Weights of a small mixture-of-experts language model, trained from scratch on English Wikipedia: 64 SwiGLU neurons an expert.
Below are experts of layer 3 (counted from 0) of a mixture-of-experts language model. Rows are named router (the router's row for the expert), gate (a neuron's input weights, with its number), up (a neuron's input weights, with its number) and show model dimensions 0-255. Each number is 128 + 24 x the weight over its row's rms, rounded and kept within 0 to 255. Numbers have three digits each.
Before each expert's rows: a language model's description of what the expert responds to. This comes from a sample of Wikipedia text that the model never trained on.

# expert 58
Description: Nouns or participles right after an article or adjective, e.g. story, station, character, coach house, set, capped.
router:122125139132163134171107183182137111113111157147104156111138116163125160136144127150125158119123146083111124116121153144106150122143169128137125108137130130143092169116135131084118161128145113145108119137095117102127159134135162135094094142155149125130148175164169128137110141106118098126102152168146127097105133157122127159113120131133108107109178140107226124170158136106153124144109111159089138132137164123149138164105120113087128109123148127115101125095163176137138146075165143146131135145068142163121143079104086138129106125075170128178130141127131089112130099146130155169154141121100095116139072131122102139103128158119161118126178146074079149139115109166102100142130142136111128134096157128141160148147145100123124123134122139124118123128132108139108152131109128
gate1:148125180116125149120140155152119109102094139151154111135171098145137126124103114142113165135110158101142139110155121135112147190154147128126149158128106105099141119158117162126160069135123154131088106133103127109129088120126154138116108135130083142112092144174119087165140142131135142120054180135121157086115106132114113116145137062089128130149148149142150135169139130154134113153160113131075110141097134122104128119123149100103182144121124159104142166107169139137116099161145127112095123098153118134117128112117062137122105132151098100138143107167123111138127099142069153131130148137102117113148167134090102159125117162127152142133096161132140128127114065147155099108130097137170115133124112147114167154171128105104104112145089118186118152140109157133133135133139146
up1:123134159106144120144127157142145125103105135133138155081124129127134061155108123167149157107108089158123146147142105160130125163145151140130122098138134081132154116169140126095119140126139130193117149155092146101141149163132102143091134166103119126140115151092124085176205141112110142144122170126081158096142125143143106156152095143093117140142133160129127146123139131193107140145092133098143155178167102127138104136121121147148155117100102145124113131128150148086118154178101155174089157126086094132138136109131102137152164109133090136131174147108128109116131120140131126132120124167151145101119136126104144131134116124122166124158130173103123105122119152145133146103139128175114136112143110183116098160153148122131088167137140177125100122114118172133105164125079117
gate2:132112144112168164131107137093110137118140064050122145120132156142117103196133096091138112119140125101120111166135149144136087118144124155116172150120113158146091122143150094098112170169154118134128088134101169145154099123111105156170178092119091102130123144132098139120125121083126135152090086108148113119137134100174123134139099179139123129096120140157107145136150129137139129144150156106132106138096121120095104094141152111165115108129126110152132161112161141124114108140141129102116165134142133139100127160092150117164136086133133095105147154130105118139135120153089115104100088148150125145147145086102091138138135130107106156108117114150117137148142131158091112136129086120129143117151108159167110149095122112122150055136148116152134086155180119140097160137143090
up2:117088132142132124155042127129135107124142110124090127109095181148148092116127096088137112133145143069143141138135137137168148099115143141104164114135105176148116124148147104132131139124135142171142173113123122135095122067198121115126162114112113134136132124149102091142093067119113148096115139156167099111120138118101112116149153118124104132132155116141101137173148058137141141153133126097117158133103141111110103125136144110122122130102141110145109140112159131155106173114171107097149149100161119135123123109095131118138103107142095148151139129156120147129144147147125158101108158085144130127163144126132109154121108150153118141100110130122123140112153100152100127156131138076116194112114108173122113203154118115124192115117137144123078126102098118159124121125154124
gate3:145141079108140095130100132123130132126138124144126094184103145121100096138103129160120146149102125142165131124156143124110162093096139128139158166116112126085119118103143136084117134140103093172091087136130095145131130144082106128136134111099162140120116145091126122120100154122152203125158123120113180092098137124091115149146087152111119127113107048098119148163147137153153165111121147120102104113153126140099100114087153164112125148124126099153097065165103162144134162126116138124120130110098093156147142133152109085059132120136155085128118149110103130117095084111138161121109100101109116116161125120138122127156168142187093101116113125128135120129157143113119154110095124142169075125120115122148146125129138115112135126114135128135145101162137110114126099146145174
up3:144129133108078122128139082063103149106130085107121121102159122099121094111142121095137119105136113162146066149148103096156136123134159113102123129156134168148148148153132172151134107119103158116138162147147135120152107124136109133121121118110083100096122166077153110166138093123121102124140137162106070143136146154144111122160174106118159123099165131153126054118124111143135121109147100139161171131132153155155111153148152094147083126118120150096166139086104132142120135181155161121152141097153151121087133177151157133150130116120112155121125140146140158137158128117156125128123161115139134155128118127133147174101100093089150108124085140137126139102120150125160138105156223147094117144130112118114105140136122126146104120119114130109076145138149132127116129100110126
gate4:118157124157146096146076112151109109111106126113106125120148117171114130207138120112129136161127116161156151093091138160138134138114095122105154140092100099111147057140124114111133136138127132169118122123103105111139093145115172151136100133121124146121165126126118146121114135126121157138096109108121146105155090143144136171159105080138178114132098108113146119145163155149138095143120132145072104094141155115141137101128095150123118176124111131127111140131137177111147102170121145111072082134103151139130106102143137097106136168158123103120122107128145145101131139168065127116136119151098142149060128126110128152100149142145140129123128125119112170086098114163106130163133098148131140133110115120176139109145144146133157070129132138125171143150154147097116076080147093
up4:127117117069145109109128112121124124102108185105120142115162138105161112181079161137102135119152139122095122089145136152103172133095132108174167169140127076094133120144106091117136158138154188126134070146130129092131132130067131139109105174172151119180114136101172148150121146120119146135118137122064140137144109180107155122146124124131114150153134120113129110099139158169112137146149155174114072107134144079137158118060106134128140156137149104123126121148160138107171135087123147146127102135129107131121167163107144131127169160115124126129145129107161140111084128144135124114133115156098117120143175120117133160156087159132145114102138146134096137110139117147117148145146125132159142097106131138138116124145134154126125177133149196123126130128137125109147118127134107

# expert 55
Description: Possessive pronouns his, its, her, their, my before nouns, and words like front or Southern, often in song lyrics and music articles.
router:166094144128103133142102132146166135113165125145090106162136158177160123137135116117055087087134131175129133133205116160165119140159156132098107131132162135142086125187094147141153093160127109135171171104191101125124139125083104156106117119106123150133092125088135118153103121102152137154127137134104140142088118151153160085142129146124114135155168136101124149134129091094105099125135121112161102155091173112114130141162166106111145115094125153160157134096119103133149126194130101143156138147134131149113126169129163120107107124170105109142116086122123127110152136153114112114106130133163151136178120141124127152124141163140136097128131113109154155105160140144134111151143137127140160102140101111144133161129100144122163121124158115127125144088139140116109123126182119
gate2:140141151154170121116121143157111099125092152128115144122136142154156134104128117113143145126147115072138128136134129099104142111109122161102114174206038132147115133095132116063119131137126114144147124126111110168138128095167149119087142106175122103167048128125120163128122074129123098123089112129148121161139145067131087129132109127119108169126159162129148144123111123110141128138128108124090126157158121137137124145132115090093126119122180127121170152064138171180088124108154138118096105161131112148120117128120130128143108128085140128150133132108163127139090092109114152140134135114125068125158123118190144135133093120099123146128114132117116122151111129137100117136098132149150147135102125107128122101083136063119126157124156116149126125143144133153120138161122141
up2:080135125131104125139171126110121177094141157151105130151112103135115172099158139114134113102131131144117128152111147104152131143102109121120104102085142136145158118145098144135131081092103134123093180132149134133158136151098152120112141148112106121134162161135171114180139155109117125095167119101143132133110101167111140160128153094128124115123155145111130116089107133121111136093118102166173151088136110134120113084111113138111122108098104162105129098136118096127155129122119176187169131126138168063165121154184154138143173128163140140118118109099122132127105162108131135143121113133090148158120140187104145081149165116148134105170114119120119113117157112093156184110146147132094114170156126114139176134118117150149120093115125164099114120138108149139154144114073143
gate3:141120144135113157107091086120106151153170065138129094162114123089165126135145132129152133113143136191161083102145077134121142166158099145112130135122107115081114136156148147196122104104167162069198157128149136106121160175116120156181141161109109126121130146173118146120140119121107129163151125142114126141115134122169128120123062150136128149118133128128162116098125130052148125070117111153133135130135150106139121128109124128148125117103086119098138108111147119110155141162123104109124117107096102123145134188166115142127120125132134138113147146134161114128160138140153112136145083129138131110150143132127103107132132098100124127142156109124167162099135136164082122109110121127138145155162105138139136167163136147160154152134124173097120158103158120099153115121123153
up3:132117150132127166141109088156123119137131061133112097122150135061130115108150112131126122123174118159141080123137090146127101179148125136116167115135143133102102137155142111125091076122152142088165122153147128122165153169123104154168128133087092144116092147126117132113133151116112119140166123138078109156131138142165097141120094100110122151124124132112163127128131078055104077085099087103121142133095151128150130123140099101122130138109085141102109116140159114119165120159118108130115106100096114126114130147133130130117129123115121129142124162129175126142127127137146152131143089132111100097172160153115072120161141124112118138130130141142149128109115125148050120093083093095137114163161098135101134097155101137171141156144108178147121142117156100089121130125132112
gate4:109115099163175200090111102090156102079073135152129107122117139163153155128103152114129130136106122122162116145100161141155180145098079136119069089143132175109132109159151145125134110140109146141140134093118140158129097138118102149133152094085117116121091167123095131112116128126097131114127106130136118131074098109127135145130095157135122128095126140108133104085135155104153154122115120153127140154147089090157142100156115122144109100089080097136169131098132096133145108140074156144127066144157154077114128091139181164132124163124089131112099128117121105125160132107143173166106130124153144136094110118156149129138158125116145119162137139125113096118118118140138100142090123134121105136153156135131139119101150161101142103120110141122114124104119109163151084142117103
up4:129141089143143111128141092169119142149110103150096108101122132160137102081167111169136122119176147130153139147132126126131078132121121118086134157124110161175135140139114132125099128131115140097149170091130158149177109097146119167141185130145090123153077137147089089111122100130111114119064130154119097182131171095085084111139143108126089174103128148111109181130148140144156142099132144168144158108126101156125120172110148140115127122095115144110119110117116138146062108120121133131112145139116112090110144130110158144144158122170157128148099099120135117155102151133106114092112095142143116168136125137116120111149094110113119140098118163126160122142168142112068136128100111135108142148126142129135157090131121126087120101119169131143114152094119148183108113093148120
gate5:145104112146120112113165119126164152085157108104126129136159101155137147127098158141106070155173107152112122084143130138182135108118120138113154096079146141108107152165121134217109149143108097100136137142139124099142100096073094104175141143115141139148121131090178127128122166132130176184157112111123107154127130182097136103137101129147131098155139113153172111130130133160143100118139132133128125126109089134089106139143133148084126138118114135151137099154127119150117111175132107183122121147146107136154098139164106154118150136140088126104112117112150108151109097143143139136094110121134144134155135127089137198159153136129137111120152095141169141089181126156131149129153138156151126109144102140119155135134140130092091124123095128144145160138110138094106112093164133
up5:143131099122133141134097117134113118127098167120090153151140129144104158176112113147109161149130145130138106095131143160110152144147113149139130132116095097134105153193119077152184150141114132127127143113133133117130101102114131148132105130140156082118139142089166107138148175140110135168114122156079097106110172155163173118112152131114104139099157111095154105161135159119119151149134131082130141132142169137112125157076110153139113160140144160152099145141135137134129133084153122088120105138122132123143151070092190106094115135162152114144167174098161158084137121119147144188160149114132111125152175134117094109120148131154133113113161147159105136126171121109086103145096133113099130103157146153125126134148138141113163129094094149078137113150130119110115085125123100

# expert 22
Description: Particles and nouns completing verb phrases, especially up after grew or made, plus down, out, role, job, lead, short.
router:108144096164179126119139167149103095131140167101107138128129118113119127107091148105100140094105122054130122141079137132149135144107145118131118147156159115104155153075143116124112142100132121145137140140092138102093128127139120096127118129111100130133102136083144133120106134153103099127090148082136121121115132152141086154086115139120104153139092112105151072120136139154111188146145141135118151144155105146114152104092091080135098155128170060131139138134122131143158086106108171097114135126110106165126083096112140137130105127087101113147150143131171104169081069127111115144125144128138124100134132100136103112091099142117118148132151152111083115146101104144113109138115148115105125128109130081098123095129109109110099146157160132149093127158106087154176114136149167
gate1:126146117134193099144123165125133109110127145118130142114143108146111131114132101155129115111104132135125144137160160113119081133106160111143110123185146120135128132130138104056115114121108117161120086137127144095152134120163134102126173124127081122147158141106139137126114118103141111112115132135173189128134117196129105094061121110095137137147119197138153143130101118147154150143111142133104139145117172115158084123127083136135122122134106088155122119093139151214132153128128161101112156155116113149148118151144093142143129095108107160143108146103127119175105112103124120113097137098114104099144143138147109119137129115142160096157134143113090100145120103121130068134140122107119145118088092132132112115094097093097108072138163155188159111102121130143130130101150125
up1:099118121139101148149117088178131115113095120126162078178118149113108143136134092099136182124140154124129130131128127102119144122135094100134134102129114129134120155141133092158098113115175140132165139142131134142088160156100173146114108120078142132107142114133082134168157103162114120101150168084128121125130077107121154145146124129122108080136167086171114135143175182123140098150160054154127155078142129140104105140156137088136150125127154129113113120134128131098141101101129097118107125129129158122122128129132119113137151102157115130103141120147151123090167150136158161092122128153139142150117119163138147125116155192123100126122100150095136159153133157148123150113152122149157128149143188130141123138165142139139162130131118068088104121125192124132140177116128095
gate2:106117160098060121149108071135119138143117159125099163123157153137129134094140136119176123142143153107136117124171137162154131170116108135129129133138136114134148078147103124131125171138126138148169108104132157154131115137156162096135077065113163177096071134112134115101128118079143079180110110125069139085099130139146139115147129113103134145173121120141124130117113118168116137107143163111105156108108167118084127110154131140160107122123169110131099132129120106144158070132146106100131122166132125098128138128127131114162134142128116132152101127134103131097114170192093124161098149133093116096166126110126148154097115114141156156131121087138115134112161104102135125097108100093116126109127115146176131150105142158124073139133105133152120141138114126115141118081131160
up2:154142081172084101100136156089118143120120149099100130119162171127186125106148136077118117107140104162103152146144133132130145128124116128104107119133150096118146136093142136068127086122083153120167160140094174155111116176116125116104150123129123148174104085116113130141183137122137115088111146136082130132141116112125134142100139111121104118145156165131110102134096131116151137142101159145158122146138104134107115131144146142122118099123189125082129134151117104140120132154127161130156140144104124154152097161092138099151118112152145105159125076117140125142128127077129113100156126154142120125134147104167129089133081170121160098090115140134134161123136164105117134121112125141113101147068125095084095103133132097094155130121156123111156144147157117140049127126107092
gate3:125057075100100164105182087083146154115126111164106127103120115093124122124175138107120105106129110122142098134147101107124109135138118104078125124145138121105131094159097147161128118160082148117140113144118137150134136136057117111173118140117118099136122131175127138143098165108147122130174103130123149093069107141143156135153140089130161145175153108144152136100111114095138130114110112132143142091116116115084140115160188149130129073123094135140117139146176133119135121154112170148123132150149074150096118124150111091134142157129102159122138118147115109118103114114114104127135151133111155092131130123101148096121100136123160103131125091155177137143166114173172153131087162130156118133143156136148110154093129125153140113130105151106114171123111110142106121095130161
up3:145158115112083123150138050095141125100104093132126160158146163169147121138146151128101089145147112158125149128185139117151072143109169143116139132114139145140137115135106113151134159121135141106122106103150069092101117134103127122160094124148126178072103120134120139149125173119139150133143065150069139130075197094126121116151122109139154114168120120119113138120116092123114146110135169187154104096134153124131119166113159127120122163123123135117121137158128116121136119159177144134134143137119093123140150102101120146126135169130113129141147143109096125100116139123118103125143140136169138119145136123112118172121126117169141107133126063142080131120125139103151092147164131132133120090119132163152157178149123135110136132128139137123143161188126185132156102122110115
gate4:143099110104120150157126090154133152144129167128118128136115066051118092123131125139115084176140154109126102134148101131130172159155143108168130131087095141113096139146125129154160135147130127154134119146098066127158110119084126150116144158084132103117106143128159135110131149101097124158161096106104067127147112155104168129130138115164163177143158112136131151138125142131124132158135138137109155079154151121108155124090121124143151124133088154171130123173168110135109147097152141115150143182131151138114111105100102128107150153132159139141124133131139105100177106153127133159146115135125155143137107112093108106152107133108137108142140135086130203082151124142118145127125133170118126135110109129170130107123132150147153184107097153125136179094163141129142137132149161
up4:137127126126129122164120144122104140113106099139151136120045164145118122105117151172106096141123114136146145134117111070140130145123143169102113118143162140134124122149179169144095162138133141143167163143119152106108102109102129079160173106123124103086131125108120137104138158157118093126141070139114106140143123098117116109112143122120133149122084110131105171083089140130113100152130094076092111093106178166130146111175142143162121120138114122152133098112158104117128108137139125100150118132124140123153100065175141129143187146159139149080079157122088127127170112116086125092124133144142128086074135120127110107150126085128114085103114136120104122128135102123132053152162130135130108130145108129100122146137124138171138107137126108148099111117138121126131140113119105